Experts of a small language model.
Size: vocabulary 32768, 51.1M parameters.
Experts: 24 experts in each of 7 layers, a sigmoid router.
Training: a variant of Muon for the experts, 305M tokens, 4654 steps.
Below are experts of layer 5 (counted from 0) of a mixture-of-experts language model. Rows are named router (the router's row for the expert), down (a neuron's output weights, with its number) and show model dimensions 0-191. Each number is 128 + 24 x the weight over its row's rms, rounded and kept within 0 to 255.
After each expert's rows: "raises" lists some tokens whose logits its average output raises strongly, later layers aside. This comes from a sample of Wikipedia text that the model never trained on.

# expert 4
router [167 115 118 110  48 104 133 112 133 134 146 120 113 167 121  80 124 150 154 116 104 149 129 131 112 127 102 138 114 107 150 137  67 155 109 138 162 151 165  98 108 112 116 158 191 100 126 130 143 165 131 135 163 121 125 153 117 177 121 143  77 111 164 113 157  66  93 130 168 119 114 136 127 153 124 156 110 144 111 166 127 165 160 102 141 131 128 162 119 137 151 138  99 114 126 164 112 142 145 161 141 117 122 187 147 156 139 137 106 185 101 133 160 165  81 116 122 138 126 132 152 124 129 128 108 146 135 141 138 121  71 104 129 168 119 101 144  99 134 154 120 131 132 158  82 142 135 114 113 111 138  93 139 169 131 142 122 113 114 135 108 145 128 136 117 163 104 103 139 119  95 117 160 118 112 126 130 100 170 119 139 121 171 114 116 110 116 154 136 156 128 124]
down1 [123 125 145  73 152 114 162 111 155 152 125 103 127 148 107 134 112 116 161 108 126 125 116 137 143 126  96 118 152 119 125 113  89 119 165 143 115 134 136 141 142 136 133 140 187 113 131 146 110 162  96  87  86 126 135 126 115  92 139 131 125 143 117 117 137 120 131  99 132 123 144 132 127 125 118 127  87 137 136 103 134 172 158 110 118 116 149 117 155 134 170 105 166  71 154 163 128 137 136 145 132 131 100 136 139  80 135  74  99 140 134 139 144 145 153 164 114 103 130 143 157 132 132 113 136 149 106 134 110 114 106 149 141 128  97  89  86 120  65 101 105  81 133 120 162 141 100 112 153 145 140 106 133  91 124 108 136 140 138 150 103 110 129 174 115  99 126 103 140 129 159 117 159 159 130 156 185 101  50  97 117 165 173 148 149 120 128  63 118  85 109 144]
raises: " a", " the", " an", " ", " one", " in"

# expert 5
router [153 146 118  67 107 111 152 120 122 108 129 121  90 152 120 145  78  88 160 130 135 103 104 183 133  99 123 150 152 144 148 137 108 118  85 117 161 120 115  79 118 169 119 170 177 127 120  84 103 150 134  92 145 164 166 151  98 144 122 151 112 130 168  86 130  83 123 120 141 126 112 130 160 129 144 119 117 166  96 160  94 113 113 132 112 144 140 138 129 149 120 158 152 141 109 110 153 111  85 140 189 130 146 139 105 112 107 173  93 107 138 120 156 166 111 144 118 131 159 118 146 134 141 132  86 123 144 161  95 116 109 123 159 143 163 158 108  88 154 159 113 138 118 135  98  99 106 140 151 114 125  92  99 141 145 118 119 129 113 116 105 124 132 128 140 159 108 124 156 156 127 155 170 133 112  97 135 127 155 137 169 144 133 135  89 138 129 168 116 136  78 122]
down2 [121 119 162 159  90 100 137 139 130 140 136  81 158 133 156 129 125 176  73 101 140 133 159 126 127 142 118 150 110 128 140 158 125 121 105 133 139 116 123 129  89 140 144 128  84  94 132 115 116 122 166  97  94 139 173 165 158  99 122 111 166 123 111 100 105 100 105 141 130  99 118 151 150 139  81 115 121 153 121 103 104 122  78 125 123 158 173 120  92  78 105 121 159 152 136 114 106 132 139 141  75 145  99  96 136 110 111 128 139 116 142 133 125 137 130 166 131  95 103 115 122 101 143 132 114 135 119 150 136 122 113 162 147  98 148 102 190 129 156 102 100 185 110 116 196 154 118 134 119 145 146 119 103 127 115 100 128 137 141 120 125 143 120  93 119 107 106 144 130 114 153 102 117 117 124 157 116 115 165 128  82 142 146 150 174 113  75  95  69 133 109 110]
raises: "\n", " and", " |", " (", " In", " The"

# expert 11
router [158 125 117  96 126 115 138 146  80 123 190 127 108 151 144 121 114 136 126  84 134 185 111 138 111 119  72 139 153 130 129 129 107 165 121 129 152  95 170 124 139 145 173 184 125 117 109 130 109 129 132 106 137 166 172 139 122 135 116 147  97 146 148  95 107 108 141 100 103  89 114 113 160 125 120 160 115 147  95 161  86 140 162 131 135 180 120 151 102 149 117 153 118 104 117 132 125 116 113 128 134 138 147 116 144  75 128 126 118 106 113 119 164 164  91 114  99 153 149 113 130 131 108 130  95 160 110 141 130 143  97 112 138 144 116 150 123  69 123 117 140 148 124 131  94 114 133 140 134 129 113 115 124 142 145 136 120 123 104 150 123 173 111 117 140 119  96  86 165  85 113 145 188 108 100 132 134 147 173 125 130 197 137 144 124 130 116 116  65 161 136  94]
down0 [163 107 149  90  79 119 101 148 103 113 103 102 113  68 151 103 185 100 112 129 158  98 100 141 143 105 171 137 122 149  99 107 119 125 125 129 122 146 105 138 112 162 128 157 155 163 101 137 161 117 148 144 122 183 123 126 137 102 112 110  95 160 139 123 144 150 118 148 138 132 179 135 104 130 117 120 117 117 111 163 137 136 121 127 137 105 123 145 121 130 109  92 139 122 120  94 147 142 136 138 156 169  81 154 118 142  74 147 103 191 164 145 121 145 135 146  95 123 157  78 164  95 139 148 109 187 118 124  98  81 141 173  95 109 171 111 136 144 117 134 127 131 113 114 133 178 162 102 116 124 141 134 108 138 117 114 132 122 126 145 114 149 161 131 143 135 128 147 104 115 134 157 137  70 120 167 118 123 161 132 139 152 136 114 100 144  76 111 121 119 125 142]
raises: " and", "-", ",", ".", " (", "\n"

# expert 23
router [133 118 103  92  73 129 159 124 124 123 133 124 105 140 148 152 113 111 119 131  89 141 101 123 113  99 112 136 143 117 147 117 105 126  85 145 188 101 168 110 149 135 158 132 152 134  91  93 154 178 143 139 126 165 175 131 111 130 131 134 102 118 149 119 116 130 138 104 146  62 133 118 179 111 119 144 115 143 116 113  90 147 140 114 176 153 125 160  98 130 135 128 158 120 109 119 117 145 121 142 145 130 169 133 148 107 151 122 108 125 117 109 133 179  92 144 103 155 141 124 151 145 154 155 107 131 121 134 132 139  89 113 153 144 138 114 135  99 149 135 120 136 127 170 103 118 113 130 146 149 132 114 124 174 122  89 127 126  92 142 116 116  88 100 131 112 113  93 206  93  75 136 185 143 110 134 142 123 180 112 108 129 156 140 115 126  58 113 113 161 110 103]
down2 [118 120 112 139 109 156  82 133 145 138 122 158 145 110 173 121 171 128 149 114 130 110 130 117 110 148 124 123 139 164 143  75 142 162 134 124 164 130 143 118 146  89 175 107 165 100 143 136 135 126 140 153 116 143  81 121 135 107  95 114 121  83 130 146 112 130 158 181 130 120 144 140  76 103  98 127  95  92 121 111  90 139 120 151  93 123 111 152 110 126 125 119 155 123 122 150 112 137 118 112 108 124 134 130 124 118 118 140 146 139 166 130 150 114 130  99 120 159 132  96 120 111 157 127 121  70  99  96  90 110 110  77  71 115 111 155 120 153 148 129 139 104 128  77 108 142 121  85 144 174 131  97  96  87 128 103  81 156 120 120 142 130  95 157 135 155  90 148 150 148 102  96 179 150 136 141 158 120  93 152 134 162 146 106  96 165 112 138 117 114 171 130]
raises: "0", "1", "2", "4", "3", "5"

# expert 21
router [136 115  99  87 101 114 131 107 119 120 126 134 102 132 131 132 129 114 135 124 123 158  98 112 116  84 101 136 132 126 162 104 103 144 120 124 133 132 158 104 132 151 152 131 190 109  66  96 152 138 156 106 128 124 131 141 124 123 117 126 104 119 137  87 126 129 108  75 109 113 147 131 158 133  91 133 151 137 100 102 117 140 141  83 112 145 105 139 130 135 114 135 110 113 117 109  88 120 112 149 131 145 150 121 146 108 119 128 103 153  82 140 120 150 119 132  96 137 146 102 129 152 149 145 114 152 136 143  76 122  96 132 148 152 132 140 155 105 144 135 126 154 129 178  97 120  90 182 132 154 158 107 136 164 117  85 142 106  63 159 113 142  93 108 161 108 107  60 152 106 102 134 191 175  82 134 132 129 183 124 138 133 184 142 109  96 130 135 111 142 101  97]
down2 [122 102 101 136 135 115 170 141 122 125 164 162 148 123  76 128 100  98 144  84 124 128 134 158 135 162 119 129 115  99 113 142 127 134 141 153 108 102  99 161 135 140 126 124 108 127 123 124 164 157 131 138  56 115 139 145  76 148 118 130 124 159 119 152 119  95 119  96 143 127 128 124 126 120  92 154 113 106 125  69 105 103 130 166 157 135 116  76 130 167 123 162 110 130 160 149 109 153  68 126 106 101 127 162 120 146 158 168 137 141 147 114 127  96 164 103 107  75 136 142  98 131 121 111 111 123 122 142 133 140 145 118 142 129 168 118 106  50 119  84 131 145  98 157 134 120 163 120 154 143 125 142 112  95 146  78  98 100 124 153 168 121 137 114 119 123 134 127 169 134 110 170 155 133 135 138 160 158 153 132  83 137 137 120 128 156 155 134  84 123 124 102]
raises: ",", " and", " |", " (", ".", "\n"

# expert 3
router [164 137  96 126 102 112 175 127 139 139 150 138 108 124 160 110 111 133 126 130  86 178 102 116 111 116 127 113 123 137 148 119 101 109 107 149 140 108 148 115  99 143 176 118 157 103  92 122 138 126 124  99 146 126 144 118 103 153 109 128  87 127 181 134 132  87 102 120 146 116 100 163 129 114  94 150 120 132  98 123  95 122 112 130 134 188 127 166 123 160  96 129 128 148  99 148 114 114 109 139 161 110 151 138 132 115 149 112  85 132 100 101 130 123  90 105  74 139 137  90 147 141 127 170  98 161 136 125 122 156 127 134 148 165 177 126 127  98 126 166 131 164 151 181 120 140 139 144 113 155 156 105 163 147 146 124 108  99 121 136 129 106 110 145 125 138 138  86 167 129  94 130 161 129 126 106 150 136 177  92 102 144 175  78 140 104 100 155 132 155 100  70]
down0 [113 116 162 126 116 130 102 152 116 136 134 150 105 108 176 121 138  92  95 150 162 137 135 132 120 137 130 114 138 154 117 153 159 110 154  76 148 124 132  82 120 109 104 165 136 122  93 127 153 129 115 118 158 134 122 130 145 145 120 158 117 128 114 161 153 109 114 150 136 113 163 142 107 110 117 140 153 164 108 109 134  93 177 113 135  95  98 135 119 138 131  77  96 190 124 156 165 106 108 116 131 159 157 136 157 161 129 129 133  97 118  88 132 155 119 104 112 121 117 133 114 105 166  52 113 127 159 156 122 108 109 110  75  97 116  82 150 112 113 139  87 150 130 153 113 145 144 192 145 118 111 134  93 148  87 108 100 138 110 137 147 124 121 106 133 113 142 118 108  82 108 131 106 142 138 124 158 144 111 173 120 154 143 156 181 123 121 113  85  92  92 119]
raises: " ", " and", " S", " B", " |", " C"

# expert 8
router [111 110 113  95  80 104 117  75 134 163 128 155 112 163 148 136 122 124 140 138 133 173 142 151  74 102 144 112 153 162 157  78 101 168 131 138 151  85 149 102 149 126 113 161 177 108  87 109 125 134 126  92 109 137 124 152 108 143 126 159  86 163 125 103 165 113 105 133 134 114 149 133 131 120 122 140  88 118 118 142 116 135 100 131 135 155 118 147  86 122 131 130 129 104 123 152 119 113 133 168 154 127 154 149 142 102 145 126  71 127  69 110 139 148 110 104  94 138 150  93 171 125 152 140 121 161  95 120 126 109 115 135 142 115 163 127 127 128 191 175 100 146 122 165 116 114 119 129 145 178 118 120 112 142 143 126 103 101  77 163 127 135 121 118 143 155 123 119 129 117 123 114 156 152 105 109 150 113 165  95 131 162 166 126 121 168 102 103  93 135 120  98]
down2 [105 145 103 140 153 148 141 176 116 155 147 101 151 135 140 147 142 124 133 173 129 172 124  87 127 117 114 129 127 158 109 154 147 132 123 105  87 112 184 127 118  90 130 122 104  93 127 130 144 105 129 111 126 130 109 120 142 130 150 131 139 106 138 130 112 119 141 130 118 132 124 116 160 192 119 123 114 140 147 130 161 134 132 153 104 160 133 145  73 164 116 167 182  82 154  61 148 152 135 150 119 115 136 175 138 138 138  97 117  83  99  92 122 104 158 141 198 138 127 138 121 158 138 130 149 153 115 149 114 178 144 160 123 118 151 151 137 153 157  85 136 116 176 124 119 134 101 124 150 159 122  89 141 148 157 139 111 155 123 138 134 125 142 158  95 145 141 125 164 125 175 126 176  66 102 148 136 139 112 127 136 169 116 111 118 129  99 149 125 122 112 159]
raises: ",", " and", " in", " (", " of", "\n"

# expert 6
router [116 119 118 107  71 108 131 146  93 131 183 139 114 145 131 139 104 118 144 121 153 141 128 123 112  74 128 135 140 144 147 139 105 137 114 123 165 104 113  68 101 118 124 141 150 110  95 128 136 201  92 113 129 132 141 141 100 128 127 146 102 132 162 126 134 137 129  98 111 102  62 143 156 142 136 144 125 136  52 169 113 171 153 126 144 131 103 133 124 137 103 154 143 135 118 126 118 107  87 161 158 151 144 129 142 110 161 195 100 118 108 154 131 164 147 114 100 136 134 127 154 153 115 146  90 170 115 126 121 125 116 115 158 117 162 117 162 108 144 162 114 159 120 111 143 118  97 156 160 153 147  82 129 120 162  78 167 119  88 149 127 149 135 104 139 182 107 127 137 117 104 129 137 117 119 123 119 147 144  88 137 144 141 172 144  99 115 131 109 145 140 120]
down2 [160 141 159 116 101 141  96 115 122 171 135 154 122 118 152 121 148 109 125 135 154  69  97 113 152 112 153 109  91 144 152  97 142 104 150 133 117 115 120 143 151 173 148 121 147 126 141 123 159 140  84 135 157 104 118  96 128 161 132 135 142 167 153 110 110 151 158 136 127  89 102 104 138 144 137 148 114 111 106 170  76 102 123  94 144  83 132 189  85 101  97  83 163 138  95 112 138 157 113 146 141 135 100 136 127 160 164 132 109  94  96 119 122  98 129 121  90 157 129 135 121 102 114 124  99 102  99 148 154 155 121 107 136 147 115 113 141  89  83 136 149  96 136 116 133  98 159  95 162 205 120 128 107 126  78 142 139 116 147 135 149 104 134 110 134 145 101 132 148 148 101 151  84 155 159 128 146  90 143  98 143  96 110 124 137 125 127 142 128 119 121 137]
raises: ",", " and", " the", " in", " to", "\n"

# expert 20
router [144 142 110 126  90 124 132 127 117 105 121 147 157 151 156 144 128 104 131 123 129 148 114 132 126  82 110 123 158 140 163 124 111 152 102 138 130 125 138  88 149 159 148 129 182 103  92  97 110 156 144 142 143 158 110 131 118 137  99 124  68 153 146 136 138 115 124 139 126 104 100 163 140 119 114  82 140 150  97 134  73 167 104  91 127 180 153 113 141 135 122 148 141 143 138 151 131 130 125 148 136 110 137 169 163 110 140 174  93 130 125 149 152 173  96 105  80 116 156 144 131 118 156 113  84 208  94 133 120 144  77 177 106 136 108 125 136  97 138 159 111 111 148 172 108 111 142 134 122 111 150  89 149 131 140 113 156 100  93 150 123 109 133 128 119 125 127 133 174  87  88 153 169 154 112 107 155 111 119 102 130 162 131 122 126 120 147 141 133 149 129  88]
down1 [136  97  69 155 104  86 150 119 169 117 120 113 163 101  90 116 136 136 131 140 161 130 122 102  95 115 128 145 120 133 104 166 183 142 134 156 126 131 163 172 159 127 145 134 153 112 131 124 163 138 153 114 150 154 125  89 110 135 184  84 119 130 118 149 135  80 125  89 139 151  80 115 161 130 118 139 143 140 128 121 165 128 157 134 119 152 157 115 111 143 111 114 134 138 116 121 106 149  88 154 133 112 156 141 123 135 127 170 168 131  94  95 122 106 126  96 173 109 161 142 122 141 133 120 139 135 120 134 131 103 110 140 115 117 100 147 119  98 124  53  88 130 134 142 112 127  99 132 104 141 162  89 122 177 128  94 158 159 158 134 135 122 185 136 122 105 125 162 109 168 136  81 151 110 114  99 103 135 115 147  82 124 112 152 125 112 138  86 117 135  91 123]
raises: " the", " ", " a", " an"

# expert 10
router [129 115 126 111 130 121 132 117 100 118 128 139  98 161 149 120 118 109 137 110 141 143  93 148  84 119  96 151 136 137 125 138  79 134  57 133 160 125 169 104 139 130 156 139 185  99  93 108 133 120 129 102 113 131 148 154 133 138 130 129  98 175 145  76 105  80 124 124 140  78 100 140 128  95 117 151 114 104  69 139 119 172 139 132 114 153 123 142  96 117 139 121 133 139 124 153 107 100 111 136 151  93 163 160 127 109 161 135  99 125  95  90 141 160  88 121 131 152 168 107 137 139 145 112 141 152 136 126 116  98 128 140 143 138 126 138 172  96 158 134 109 152 144 134 117 117 110 174  88 177 106 146 140 172 136 120 132  89  85 167 143 177 103 132 129 113 114 127 119 119 126 141 154 161 101  95 137 101 145 122 142 135 157 126  97 120  87 118  92 139 135  74]
down2 [130 112 157 165 123 106 128  82 121 149 160 128 136 129 122  95 133 111 119 168 134 101 149 166 154 128 147 109  83 109 156 119 112 112 157 164 145 156  99 144 141 163 100 156  85 128 137 133  82 136 139  87 129 104 142 144 158 138 115 106 111 105 127 131 155  89  70 120  72 144 135 121 117 144 140 135 171 113 137 125 133 189 149 123 144  77 110 155 120 117 126 114 140 111 115 166 145  99 153  94 142 117 106 103  78 123  88 141 146 158  94 143  92 117 105 130 144 180 105 125 139 128 121 139  96 123  89 100 146 121 128 136 115 185  94 114 127 139 125 138 150 114 124 136 129 100 123 171 136 156 118 135 165 131 159 116 119 143 147 116 146 138 127 137 132 131 172  68 137 140 100 148 121 148 173 124 148 125 179 134 145 107  97 109 178 119 114 160 114 149 128  95]
raises: "-", ",", " and", ".", " (", " in"

# expert 1
router [169 109 131 141  77 100 177 137 137 149 117 150 116 157 144 128 103 114  97  96 121 112 110 154 118 116 119 158 158 117 175 145 110 130  60 134 149 119 156  89 145 170 140 134 178  97  94 118 130 131 137 102 131 140 138 135 130 124 110 135 114 148 137 146 149  95 127 126 143  89 132 156 138 109 132 134 108 135 102  96 110 140 120 109 138 144 122 154 124 128 101 164 124 113 112 141  98 143 131 169 121 143 191 126 135  94 128 150 103 135 105 124 155 146 116 120  66 109 167  94 133 151 159 160 110 131 139 149  93 150  95 122 128 163 144 140 140  91 161 164 125 119 145 135  92 110 126 153 142 115 126 115 131 198 165 142 160 110  96 150 128 125  91 144 131 132 116 104 139  99  81 109 184 147 127 113 138 135 172 104 137 159 143 100  94 107  96 145 126 124 118  73]
down2 [ 96 118 139 110 154 115 154 104 130 133  86 115 127  96 107  98 153 149 168 156 130 188  72 116 154 169 173 109 145 154 124 117 161 121 132 147 145 123 137 123  88 111  99 144 126  88 126 135  85 104 180 122 146 147 112 102 124 139 102 136  91  96 147 132 149 116 141 142 136  79 140 134 106 168  99 133 131 126 150 116 120 115 108 172  87 120 138 108 139 128 141 180 103 126 147 142 138 140 108 105 145 120 108 108 152 165 155 122 103 119 138 121  66  94 137 155 128 162  95 136 142  90 119 142 138 110 109 152 132 149 128  88 168 121 132 122 188 155 131 100  93 173 137  97  80 135 115 147  81 150 142 110 104 150 137 109 147 104 103 133 134 145 150 131 123 125 145 150 153  67 135 124 101 126 104 111 149 144 113 163 138 135 150 158 145 126 128 104 151 154 134 116]
raises: " ", " —", "\n"

# expert 9
router [149 117 104  89 111  98 136 149 111 116 108 132 163 161 122 118  98  86 143  99 148 126 108 146 146  90 111 134 159 132 148 129  95 131  97 129 168 102 123 125 132 176 146 151 179  87  97 116 101 135 106 112 155 142 132 145 127 131 123 165 117 117 145 124 105 122 114 111 153 122 116 168 147 132 150 154 144 124 108 113 119 126 118  88 153 136 132 161 132 149 113 166 122 123 137 145  96 112  91 131 157 145 176 173 160 135 120 150 114 135 121 100 165 203 156 106 114 112 149 100 175 128 173 142  89 165 135 136 118  88 133 119 171 128 164 133 125 105 137 188 118 127 156 163 132 126 148 145 134 118 113  90 118 187 142 126 115 117 120 151 126 142 136 128 143 136 112 129 184  61 119 115 140 126 132  97 147 117 180 123 157 162 142 147 120 137 109 138 136 152  95 103]
down1 [164 112 104 127 147 150 113 138 108 132 141 143 145 120 145 124 150  78 166 114 168 112  91 108 103 111 106 142 115  91 135 137 145 149 124 133 141 140 115 138 134 142 121 121 122 117 116 105 149 130  78 108 149 121 139 133 116 129  96 130 149  89 117  89 138 102  81 151 123 138 125 143 156 125 156  91 168 119 128 101  82 125  67 146 123 151 120 128 206 109 141 122 153 137 109 122 176 134 129 129  78 120 148 129 107 127 192  93  93 106 112 108 134 152 134  98 111 143 140 137  94 132 154 100 134  84 169 133 144 113 134 167 157 108 110 105 143  83  98 114 156 146 134 117 164  92 159 154 115 125 150  92 125  91 146 132 119 136 155 120 167  93 118 169 122 140 177  74 129 148 132 143 145 105 123 101 141 146 100 119 132 138 128 112 124  70 130 128 162 136 159 138]
raises: "1", "2", "3", "7", "6", "4"

# expert 7
router [137 127 126 105  67  94 113  86 142 132 131 157  74 146 148 119  99  94 147 119 122 143  91 123 118  97 123 136 152 125 128 125 119 136 106 161 160  74 154  87 136 178 145 159 142 159  91 132  86 162 133 108 161 178 130 145 103 139 138 131  80 134 134 112 134 111 117 134 169  85 124 120 147 123 131 186 129 166  95 138 109 179 104 112 164 144 119 136 152 160 115 135 154 115 116 168 126 133 126 148 150 116 169 144 129 110 124 127 117 119  89 137 141 130 121 129 127 115 110  98 164 133 149 135 122 174 122 144 122 108 112 163 162 138 108 128 153 111 123 166 123 171 110 150  81 119 102 138  89 130 104 115 141 143 129 114 153  82  99 150 139 155  86 101 145 117 142 142 158 124  83 133 142 134 124  99 140 106 182 127 112 125 140 113 117 152 106 123 119 176 134  90]
down7 [117 149 117 111 163 123 143  81 110 112 107 155 122 145 119 158 123 140 127  93 112 108 137 162 124 182  95  94 170 137 121 155 132 164 153 135 137 133 173 135 102 152 135 110  93  98 146 104 144 139 133 117 113 142 184 145 177 174  90 127 122 112 161  98 105  86 118 132 102  84  97  63 113  93 127 126  76 111 141 106 139 120  96  89 124 157 134 110 124  78 108 124 127 111 152 154 143 108 137 130 127 143 137 153 124 137 109 151 178 123 123 134 159 138 116 108 134 147 115 139 155 140 140 128 122 100 101 142 145 162 149 139 106 129 168 137 144 127 142 118  73 111 168 136 133 144 115 113 161 134 163 122  76 108 154 132 165 113 112 127  91 148 115 113 148 135 104 112 103 113 133 177 102 114 140 111 140 159 164 174  90 128 139 151 168 132 117 137 103 116 145 107]
raises: "8", "7", "9", "5", "6", "4"

# expert 0
router [139 131 121  90  55  92 169  84 122 122 122 139  98 172 127 145 129 139 128  94 126 145 124 115 112 128  51  80 148 107 129 134  68 136 125 128 170 126 122 106 131 143 168 131 141 102 120 118 114 156 143 124 133 158 147 144 115 146 125 106 113 152 154  83 152 122 120 113 175  98 108 176 150 118  99 154 106 117 111 124 130 158 111 141 152 119  84 145 135 115  89  89  98 127 104 128  91 121 127 132 180 157 196 125 124 124 149 140 120 131 110 105 155 143  84 111 130 111 134 101 123 140 114 158  96 143 111 130 144 112 113 112 112 111 128 128 162 119 139 150 159 168 121 176  86 141 142 115 133 124 139  83 142 133 158 136 135 108 123 145 129 118 112 120 151 126 167  96 154 113  96 140 155 125 146 130 171 117 186 127 135 122 154 130 165 118 115 142 135 139 103  87]
down2 [118 125 119  93 118 159 116 146 152  95  84  96 168 115 144 138 119 162 132 100 124 156 122 107 152  81 126 142 154 143  99 128 147  81 122 123 113 131 117 148 115 123 170 128 140 155 104 139 157 121 130 156 132  82 101  81  73 110 118 120 155 128 146 146 138 121 125 121 153 119 118 108 113 147 156 149 153 135  92  93 143 182 119 110 131 176 113 128 137 149 146 176 103 120 106 149 151 106 128 130 112 135 170 128 125 141 110 143 135 130 115 164 129 123 130 120 143 100 105 134 132 105 100 128  69  84 127  67 157 109 129 158 139 101 139 146 107 153 143 162 122 173 136 163 113 158 122 175  94 178 158 127 135 140 153 125 135 129 136 171  91 102 126 109 124 117 156 109 165 102 115 133 156 142 108 132 135 141 110 118  99 131 168  95 172 117  93 129 132 156  66 117]
raises: "-", " and", "\n", " ", ",", " to"

# expert 19
router [107 132  78  77  81 108 159 125 135 136 127 137 110 154 160 144 147 146 150 126 131 129  75 168  81  95  77 151 156 129 161  98 106 143  73 145 145 107 139  89 137 145 151 171 181 138 130 102 118 143 114 137 166 140 140 198 136  98 107 115 120 164 154 125 115 134 118 120 141  91 127 144 150 139  98 115 150 177  94 139 133 154 122 110 150 136 102 110 108 128 130 134 117 140 147 143 132 119 112 161 139 132 178 141 122 123 143 162 106 131 109 130 165 122 102  98 125 143 161  90 156 146 118 147 125 147  99 132 114 128 127  95 142 149 131 118 109  94 153 159 116 144 102 147 131 106 129 176 121 130 129 103 144 156 126 103 175 129 117 149 101 121 109 143 138 107 131  85 190 136 120 150 150 105 145 118 120 117 139 119 153 156 152 109 140 108  74 119  91 148  93 116]
down2 [132  90 183 140 123 156  95  68 130 127 108 124  97  97  85 138 189 114  84 130 117 143 117 132 126 163 115 139 160 145 124 140 126 140 113 107 161 122 115 116 108 137 153 115  81  91 123 146 137 148 147 138 100 127 165  77 134 132 108 118 119 120 101 114 110 131  83 156 154 145 106 144 156 116 140 129 108 132 171 112  90 157 137 133 138 139 177 115 131 151 131 114  98 144 171  96 106 124 111 111 158 112 141 139 143 184 133 116 150 176 134  94 117 133 142 100 124 169  93 129 128 106 125  99 116 110 161 112 115 134  68 124  98 163 146 135 135 156  95 128 102 144 161 137 139  80  94 132 110 135  90 142 142 103 140 108 108 178 149 131 137 133 111 135 126 121 153 119 118  96 119 117 112 104 120 126 115 146 141 135 115 140 165 141 153 163  96  70 115 135 172 160]
raises: "0", "1", "2", "5", " |", "4"

# expert 15
router [146 138  99 131  69  98 160 141 123 124  86 143 139 150 145 156 149 135 120 143 111 151  95 143 128 134 131 101 159 152 160 140  97 156 101 172 148 112 129  75 121 130 155 174 121 115 105 127 113 124 130 113 138 167 134 140 107 150 109 140  85 118 150 129 148 108 110 120 111 110 129 154 166 132  85 118 115 147  91 107 125 152 133 150 165 135 111 135  97 140 117 144 131 104 153 132 109 120  90 152 187 135 155 168 126 123 137 163 102 159  85 107 154 177 107 126  81 116 175 127 167 141 147 142  85 113 136 150 100 122 148 140 158 140 138 164 174  94 131 160 124 156 144 130 107 101 119 155 119 139 125  97 114 157 145  89 195  82  93 178 128 121 118 119 132 126 139 107 140  95 117 131 138 143  80 144 114 140 125 111 125 151 166 128 139 113 117 156 113 151 149 117]
down1 [139 151 115  99 139 122 100 150 129 105  81 131 141 131 101 126 155 132 113  99 114 125 112 117 123 105  99  94 117  85 132 177 139 119 141 122 136 125 129  80  94 129 144 153 148 133 148 142 136 116 170 119 130 153 114 131 113 111 132 186 111 167 113 125 117 108 122  97 154 120 124 133 122  91 123 149 157 157 161 175 138 123 140 125 108 172 148 113 140 159 121 128 107 150  76 146 118  87 153  72 122 145 112 102  92 105 109  90 170 149  73 101  95 115 133 114 104 121 122  99 174 157  64 112 152  98 140 165 144 148 162 107 166 128 134 133 116 115 137 132 117 114 121  57 132 175 144 161 149 103 126 144 127 154  69 125 153 122 135 143 152 130 162 105 145 147  96 126 137 170 110 138 140 151 106 112 122 111 109 112 110 107 121 112 134 128 165 109  97 100 133 135]
raises: " ", " \"", ",", " and", " U"

# expert 2
router [145 104 120 108  93 125 119  94 125 134 149 123 114 159 149 119 131 124 146 134 106 146 143 188 117  97 104 109 166 155 142 117  98 149 128 129 142 119 133  89 128 133 124 162 146 102 110  98 111 134 104 114 124 124 136 176 124 158 119 159  63 122 160 109 158 112  87 137 124 124 106 140 145 189 101 132 102 137 105 164 108 121  97 107 118 141  64 115 136 156 119 160 141 140 132 124 112 150 138 148 175 105 148 177 139  81 144 185 120 143 120 116 164 157 157 109 118 116 155 103 149 135 144 123  65 174 117 155 142 108 123 133 187 166 150  93 138 115 158 153  81 141 117 143 112 108  99 129 126 176 102 110 103 163 127 122 149 105  83 175 141 163 120 122 131 113 129 125 153 114 111 122 143 117 126 117 155 147 136 105 147 130 122 112 130 146 149 124 127 151 103 102]
down2 [109 111 112 103 126 153 112 116 125 149  89 123 105 152 103  80 134 140 134 163 119 134 125 114 146 108 132 111  90 120 106 125 117 119 145  90 164 177  96 148 122 153 149 108 111 103 134 150 130 122 162  67 120 153 120 115 139 126 147 139 146 139 133  84 105 122 142 119 103 112 121 125 137 137 141 164 107 136 120 100  92 138 144 101 126 115 112 129 123  91 123 139 130 125  83 136 159 102 153 191 121 131 159 140 175 137 172 162 124 115 149 129  84 162 143 165  99 139 115 148 103 123  65 135 121 127 120 135 122 140  89 184 151 113 114 140 121 127 124  86 107 102 113 146 147 111 135 147 165 106 175 131 112  93 110 131 118  83 129 146  71 114 158 139  92 134 139 108 112 112 130 110  85 129 138 136  90 150 113  91 126 166 156 109 186 114 169 138 135 146 182 124]
raises: " in", ",", " and", ".", " on", " ("